From a checkpoint of a small mixture-of-experts model trained on Wikipedia.
Size: 8 layers, vocabulary 31572, 41.8M parameters.
Experts: 96 experts in each of 8 layers, 4 picks a token.
Below are experts of layer 4 (counted from 0) of a mixture-of-experts language model. Rows are named router (the router's row for the expert), gate (a neuron's input weights, with its number), up (a neuron's input weights, with its number) and show model dimensions 0-191. Each number is 128 + 32 x the weight over its row's rms, rounded and kept within 0 to 255. Numbers have three digits each.
Before each expert's rows: a language model's description of what the expert responds to. This comes from a sample of Wikipedia text that the model never trained on.

# expert 57
It responds to: Verbs and auxiliaries before to. Auxiliaries and verbs introducing actions, often ending in to, such as would, will, began, wanted to, advised Congress to, hoping to.
router:138168116125117093168166122166140163127086098065137152076151194124144084103150073118148067143060115159110152080158160131125179154147107113125074131133164098185126114148180134175113120097212122134157107095132083138091119118129120146109115131131142123103102102097175152092119135157125118150101099165102182199131129200089164124086112091104129104084199137088145165171095148083141149146102096129105085112139217125164121076154168196178162108125121148131101110168127138155126190164127115139119132106140187198166160110093106096162133145176135146131106135061139123118136091149079080109
gate1:175111099098130150132176146125191108130075135138133133159105124093104137098088084166137131122132125112148129119107111102105174175095129063165182131190163134136119126116110115115157130107180075159111147124195130153091205154135109118145066078109169166156104106113179134110190160166125104133129072143155073153131134141139071121145123127180123067115146160117143165095120157165131182102057116209085124134155183127104157132141094157131151145143127214173072148109143110088131140098093110159138071100170097179096217131130115098127115127157192115164091075153137118130128109142132184086
up1:124088116102134205096110115130151159136118175101131134150200112102121141067097115054130116106122124092170135056149085126126152112090137132123134169139133122207120101142131120111085156047099124151110158116083188151086101139131129117161100141126117112108131149067098149094104105135221104164128137089147172106164151158105075174160169089145064106192126154120127079156162199118134136097122077168141161089110104088131119164110124123170141144118118109147121184165169147132103154162079088123084124127134179099108102099092078187162154102116127168083108148212106066095133158132129125113
gate2:098128114186155199093119139101168119133119095111107078107086117184154189141115115157102140132150095144161060055158203095136149118156161126126124153143155091152098102185111118130119131091129107115137144063121158097117103155166124101110096124121138104092108111132063147150114152161150119136095102133111136140113080168161166173130084097062127142173151101063024156085131114085109151100108107173118065041142120127171112219134173135133086099106125169122104106142132127103089106128181071107117078188133159134134130153121119062140115145114134134191110150106154128138179173126102119143
up2:132127177061131132112113089191108081161138146149127205121081136072058131126115109111182107107124183071100139100113150131141081155166113139121088110192136161148138138144111119124096075092125122130125162137097139136157147170144153114163157151121150190108103115112166125128174158143083217113087114136095119106115106148159150114153138156116150073121086089156147021104135131091097125063149112099099198160100163098183111099179076109136137085168062125111110139100172136110115106104169093145107135128129078101159086082107172106111152095150106153069087145105082130145083151147116144075
gate3:147112120071090172074143128103070118119135149081136134157160127140135172138106133176156161124118212166158040188126192130089128141122167138183110073148151107118156138175144140161094117106191162149102157135113098145116114126147111119111134118124124159073155072130140122112177130112159069150087189130106138199106114095038171132157167101112142149085171189132103143153096085110082132138142121139142099104166129102186077133175105160105131108109106153124039157160106169112131163099144170125183052138158142122120168145157152114102143124133163106188151151079145122148129121155176099148
up3:117137183151151164158100152145090144097190161114129152133135041168108174149103133106102121119116156139082158215164166137159091133123180169149148116081196118149113121160080094127066087153077115129059155104142108131140077130150135070068109118145113109181098149127146106150066111153107141223168077160124105101089104075083108193115120121136135130167151148118183080143122143086100104121133127157133156147088106144125126133131157125137196109129114100115117164066106078141131117161112169121106100139152121070181135135126176109133129133066102140151135217152149161141103170127156112086
gate4:128104120115108130162142123120136162119162100042140142102082167158065129124121076150196053150128121209058157197133083154164126114092031142126100132102103131176098083116151104125156129157151180138163079125176088175108164137104104108139156119143101090187163106083153176168118152110128172141164074151122134148102118132118150180124155183130163113100167142117116093114133125131105153172115136167083124168103203130103137116122137168096154165177096112132158107152083131181170119036087138092133078148144120120184133115126115132147143120146159110127124144074132164113092119178160138103
up4:142090106114159056096139152141137187082134124121093116066094088186098141102155099132102084091145166085116137104162132115160081129128140152149103082208118091106114108082151080146142109117145079130114121120203109122139160132150135142121102162141141163163073136145098063138163039121138160123123121102121090111121148149139106085101168137156121135131109156164088085103081114115109106152159150121134070139092107080147156145107103113137106111130146161147116071081138131113172084107147021170167171162125099169137110121146078090086078114116134143143076114120113147209079088174142208083
gate5:142134189096109080106093174138134103151163149085124102148107134106041142167130163158153089164083120148155145072140134110132147195132145093114126079121129128124166101173122138121141095051166110106192105165145084158153168126176127102116113086112104106171133156162179095112198132199155107145104170134103086134099081069113092096181091085110125081126130168156185150147115132091138122130104117154153148064137145167068127112155107122069096097135103145110088081151125162100179105160091096126128101157125104154149111096110160152132194066118152123093101131062115151111129078160142074072
up5:138168175143170139125140213139177175166110136095120072120130129095142124165128180169117077152165116122093127015179088089177151186134156216124102121119150105136193126144121119156118148098105159178165115131071113131117129132137150128133152110086093166131110183075189157126177201101130120125135135157127090202092070128149141126127118112119091076144164105104133122152144187148092109064121139073133099137142112161123103141118133133120060174161156135146131146170141148108157115115126109092090131163100108116104150084121127171154140086132185147118079154092131079095173130078093162109
gate6:158108110131103124158103128113114133109153169148112162143006155106116123118134112095139104107175184117078139150125125112137090209088091155082106181095113123146126112115135163155149137122066200140080118104176154130139107076154102115162133108134156160153125039190150133145098124102121192092221126096120119083151191146109166126146161164154127188212130119149102113092147190157106164133116124100146124181175153122127129176121108155153127155112060168136111151128090144109130104087141179164120140139045099120184163154110098116111128097170165152128122128087131116166126132154124101153
up6:160128163175156182124105160100176121158081118110115111196125136129158132174149155097167099171155089148129185031122196157166149092178102091120123109101183148145175170133139168098188094147130151138145110133078110088157143161105117104043139141077093064109107116096107155095157150128109109172138126110067109148104135159177111125183125113068147105148151116140140144150159109148155075171136111168139150189125140160147067060122131136101154121136191081105103157100095157150117099153116154127125170084103092162154115079096149114188169095154109096116083122158115127120114102108148089068
gate7:106137179087107135184157114122176118144110107137112149147122204124163118140121077092130130117111100096155179122168120108147203109109130162131158105101105149069122122165117126141136132122179162104160048122116122146134141182125086158094108134059196101139126131107190060107179085147129146115081182118115138195146137138195133107063073120114115105109154101108127120070155118159153147116087103129133077139144170099129145069124193108098149114153087135158070125168092071137163159148126135106091130098103076191113139183065115109144116160121163095126147137062108057183139136098115153133
up7:083100139146176149146178151121120109141118146109089146085148128148173133147164125127131094190144119216087116168138165136144210101125129069098171151109114143125177183081184097144147131157177100114186103112123102161126126112141122150084078076148150058177102133130173146120151193150116166145119123135120124104110115186136124157085132112091106104115203124144128131160129156093118168195140094140101057125130123095161134122138104106106120157127121157086118103168078091117128107087165161154060068116135163161166192121111119093171152085144142178101116090044176075126097137133103121083
gate8:166167150117067143124096139116086107182105162119099155086071149092140162141131133144126141152116141191149131194085105104087128178088115138139115160115140111129145131102072160184153140137176128119077100129124118089132113135085133168136129089083136096082134074137150116113131127173117081112167145115141148130158129109076121141186141168098187151120136149055093117142095121132160076069119123148162098135164174216121106207042153116154094173056082128175042128167117105125126173104130136132152106116103172126156076149149134126085188140095163095120123087103120143161142091090112108183
up8:155143118156126123137144110079162198115138162131170132110125134136135078108147151095059126102127111097120227113150207183171144103165081104072128121129120196145092167137087105142131098155127082075169161140152170179139131036176147108166117110153142123112122111144140146106068168146094144127154152119148085122152111186146119151134108118109135136103145089125135122170179135119135137156078134167135089067160079084154196138135135147202105178172154132078118172187074108179115189118095136084144146114122146156102102110118181164122094127138100174093123150119159115087161137121060121119
gate9:131127080101081120154117104124101121133099141156139172184103116121117131113132086161126106131147126073102028098085127179138107192123143123114096188175118096107104121165092105113104085070120082170159098163107197128150157062089084114204106112193147105087087138252103140158159146165112138118132172096127133145138152176115130109139120133163187109100139140118110121126193092159164111044066122133138135115109126145110146050133136131171123114089116157123103184109139131160124139076123185143151144107100153129125145180103142124109141099129115139093149121190127148203113110130148151143
up9:136106090164185158148094123130165155134060143132103131121101045134155150116214110111084151136183135093129124210131116122177067164087122097111124163196135120145174106115153158129087117180074148077160158124123157147119117141170151173122098131106138090130160105144155140127071107086176132146139135133140101118128088133127123104173148200115142160158083113081090137131102082129108194130118161082132173153056074117129103133137164107135135099102076083120125177134068114095064165093205094170125172154122107098121116133110130210117154172116103140111101141170111123108123167175137108104
gate10:143170105093127121165139123081127135134136131095156131165085122154162162137082123111053163139125147098115128144147150132092126159115091104160146131141152042119134120149083165100131147082121117164105073130117170139139193093193179100148105123141182146146136111127194081107161174102156142141116115084152091114209065133120132114107096172063099131075127112108096100153131110083105097136141099120127066140170125145084144173090105132151059141118141165123149140163085117097107225125169118097156096195064168155061127142122126154132202142188128139118095122111172110140150089145101182168
up10:129111109097090136106109074136146141163176079148150159150127144071159197095086127182180118062122152078108129127107124143107152197118125133106114143167082083097157144121116148184119104132113066147182093142084126096159183167148115124123154116138180198089103126176127053109154126109139129125078122104110194132175122158163143094055129152190117099170126103144094127204128052144127129129089145116110164096160110117101129133071122165155141095110130145135123156175121158088129158054141135107106092125143127119089104136149037118113132113178151178148152107198165151155146144143158102157
gate11:169209089211107126095117110112135110078134113097050169183098152092106157190104122172201139081109175155128108140168125131109147137119149114090121154169115057130115090159147145090102134082155144101093159121084164127154123122103186116126193136093104081123139118138100112137098138131160127113144157104146114107192103150069142070149158111062086170075128158109146167175146179124067136139146109107121073121153155105136168136141106155163129195104159131115116142104147185127128185093132167134182159169163185115087106117148106124120108125128144109156163087187153132167168152106092156171
up11:149118154194161156088115105083129075130141074168153080124126138110111155188205083100123089092123142127066186119149101078162137098126142138101130155073072072140145155166144089169168150135117185100166112130132139097085137133181144158118164090098133099150103090132094147129125162127080135170153105099161085110146127136136134179168135140124156158115130140120132116107138129178110193092125096103118151144155087165171189132140179115193150178130059116108088131141146057117114132098119165096047142186133138079144075069126166135132086114101126125108109070127102086093169108087103136070
gate12:133137101099148148111130099150062072103154133187155154131157175104074156143160112129091128151116115179145157069159133126186155175108145167095104161102119088166107015139129111100141118100176171178134068080112160165164121110184169107108183105180133132126113097106111117094079103132105095100170159108146111089106145100121155125177162178081164106100140133110119145106109136168159127113164154116135102162087129179110175159103132053072107135105158162139152087129108144137083169104124107113198140128076102174177141117047129091096126082090112125182108120108166161167155128123122170133
up12:164160126177133113122132117090104118171104119125141055158101053155107121074143137124163161131129121086087093155133061151066108142144162133188108106136173188107103115190147069133086161113101116135126155130122106162086111123112157100117165096161103084109117071092130158104105092154145180072187164116061084126111125179120186154163159134144124177122085130133104148186073134125135133146137111142137174115135098061127073174094094088139123125117122136102173110138160151148163085194105182157155161153117116081096159136147155156116120124086105102122183147124075149095124157201114167195
gate13:083044131132097150137118142124136140141147122139187143114195187154142111142114150131139096132071125113196194162111192130179113120092140102182099119121162116132128094097133140147110103118119117165091125125129137023115091112149151124120079147150035093204138144108143100112052128139122077109167105126131126154083147146173120096091085157143137104081083164084120128147073129209190153152104092174151159154130168110142136160163103140148090132097107073142147118130127110076132154151103093128144104143146175126065149140129099155190104117183158073133161130163116093118170071115128122125
up13:081119148135065119124135113129122081215149167076187128163146121070130115127112193111144046123114127141164133122157085164138133103079118144114110161130159163123164137184110154235148143086060127123115165130131138139099121112144160100089135142112148165143058069166172066144119190124201115092114106084119102143074095134171098114126123183126187069097097107053117105132133087094147106089115077161071114133126155144130149157157091093126104124134149097117093144173104128154107129105139139140142140134108056112084123126144125116138123172068173141136191124121084125122089121094119111105
gate14:109141146101183115129102035109099070101101095108154099157161102075093144137161148138117094061140186152138144092084102109154102143134138108094124118085148115121183160121129151076080075177011130122116154137115114140173174109058118168129086103152129172186184099143123125116105097175122156116123141121170105098135126132115148149209137124104102111125156183172161066136099147137095130151170124063115120126135125103138142143073171111138181170108127051133146174107169122162152101052131139157120105126129158161145123085115102180131118093078130130139152128170152143150121104108099080082
up14:095151111139156161128069152139159194108128115101142165118111152143116145105118165151126061146121138165104169113168113076113172108161169109095127121093114083070188162135093158119129072109133145128183125150140121174100127076122127115146123103108101120097156037142149099119088147107168168135097176132123153123183158099163094117112116166114091183195203109093191165109161142072137136087120124167190146121174120131132148200170111108099095199146146099059079137192148164132113164138156102171171100124092108113122149182143143154115186148127135119100125162124127075119092075172139138089
gate15:132155126079157145120137144115128197172185121094169129156115129139111106066091145119141105149054134127121179153132152160089117120079091081159161140122139098133112160156097163128114189155141161137148161146090111129125107191136053115142157084087122099143125158143123143133175163126131124167107156093143131124119063179056061178076135118159118159111120183080127122161155184181164141134128143163133116135199165117129147141126123164095128144171065094162094136132095146118068182182100127127090086146147151109157142150102110101138174123194166149195131133096065111206097155174117081129
up15:109123148143109148134137121136147084128107090132134175104074151172128130170104135186106171132155093126092138124081146105189103113157139140102137077116120190156120103107125117108114054110163106157123128120131136126179081101180168152134127179176130142160150142124125140106109077147097122106098119200106125116128190105182188109174130157102062116158126074165104111075062103148047095177129087053160113133107063125169149096132178105126104075112181159090166118041123097122153116076085139093134141135095133164133142133157152101162110139170083145120110105128177216112135143102148125168
gate16:079184147137093140170153153114144181121104123099137121179111123126145124067177050177110097106105139062079062137128145125101194083067107124152102147124131092132125114160144168153130083081143120196117086128122140097166115105164102147109055131141067118178158131118106168155178109140104166168137129121126184200142107147135109136160117129085092056107110123138080114176153090165130102091099113106095127139136126140161105103106135191083149147088113157127130183085100157081093127129097135146089116107108109136100161111169060178143074092155144078099141068132146155173075152154148169130
up16:093119110180128146099129134099097165155107104100144131138053175200117113107160105124076107104161111068144135156175115157115084171092151178162113101147159161100079143118162084113155109117131162084174085107160126128097130145133159143092159164121097143138169161056106173091104080179093184171131134154149142129127127174105133156131188060091086142078136133144056082125091133149113132091158136089165122095155122165152152126096149140132164166177085119171108116112160102146107108150108103136182091105143164155122113086104119175061168129146067120119150104088148148126176152203084120207
gate17:104143125089140097199147144110115106095132087106094144117116192121102154137111104161170042139126106123103139147155099135140133167209199139104155123040102123092102161150072147114184096079127088102097149129115107090182168101105113118186168118166197164077077129159137115166157073067088134133136129085113110110137132133163103094096114154134085065109162129165125150139141125117126131112112127169116137077149175179179102150154123143084117103099124187166144117078064192079101119170116118152155062065111127140126173136116122071116149150156165127117137118084129151178137130115133103150
up17:174122076138114130126128163096194153143078166155107139133119065061154156134082125160164200087093116103145086085101149165098146129131130120140139131162103153084095171137174084059079140167139100146125161088053128163130162123178128082187106153126138140106126113130120151118063126132132092142091147146169116144064125130125124151118179136109133155137157062089149087213185135120103110152136080116184127082166138148148130151118092137172141143139124161142142069163107053157132145121217162111091167089157127128163149126160168112168125129101084106096134132080126137134167054152124168145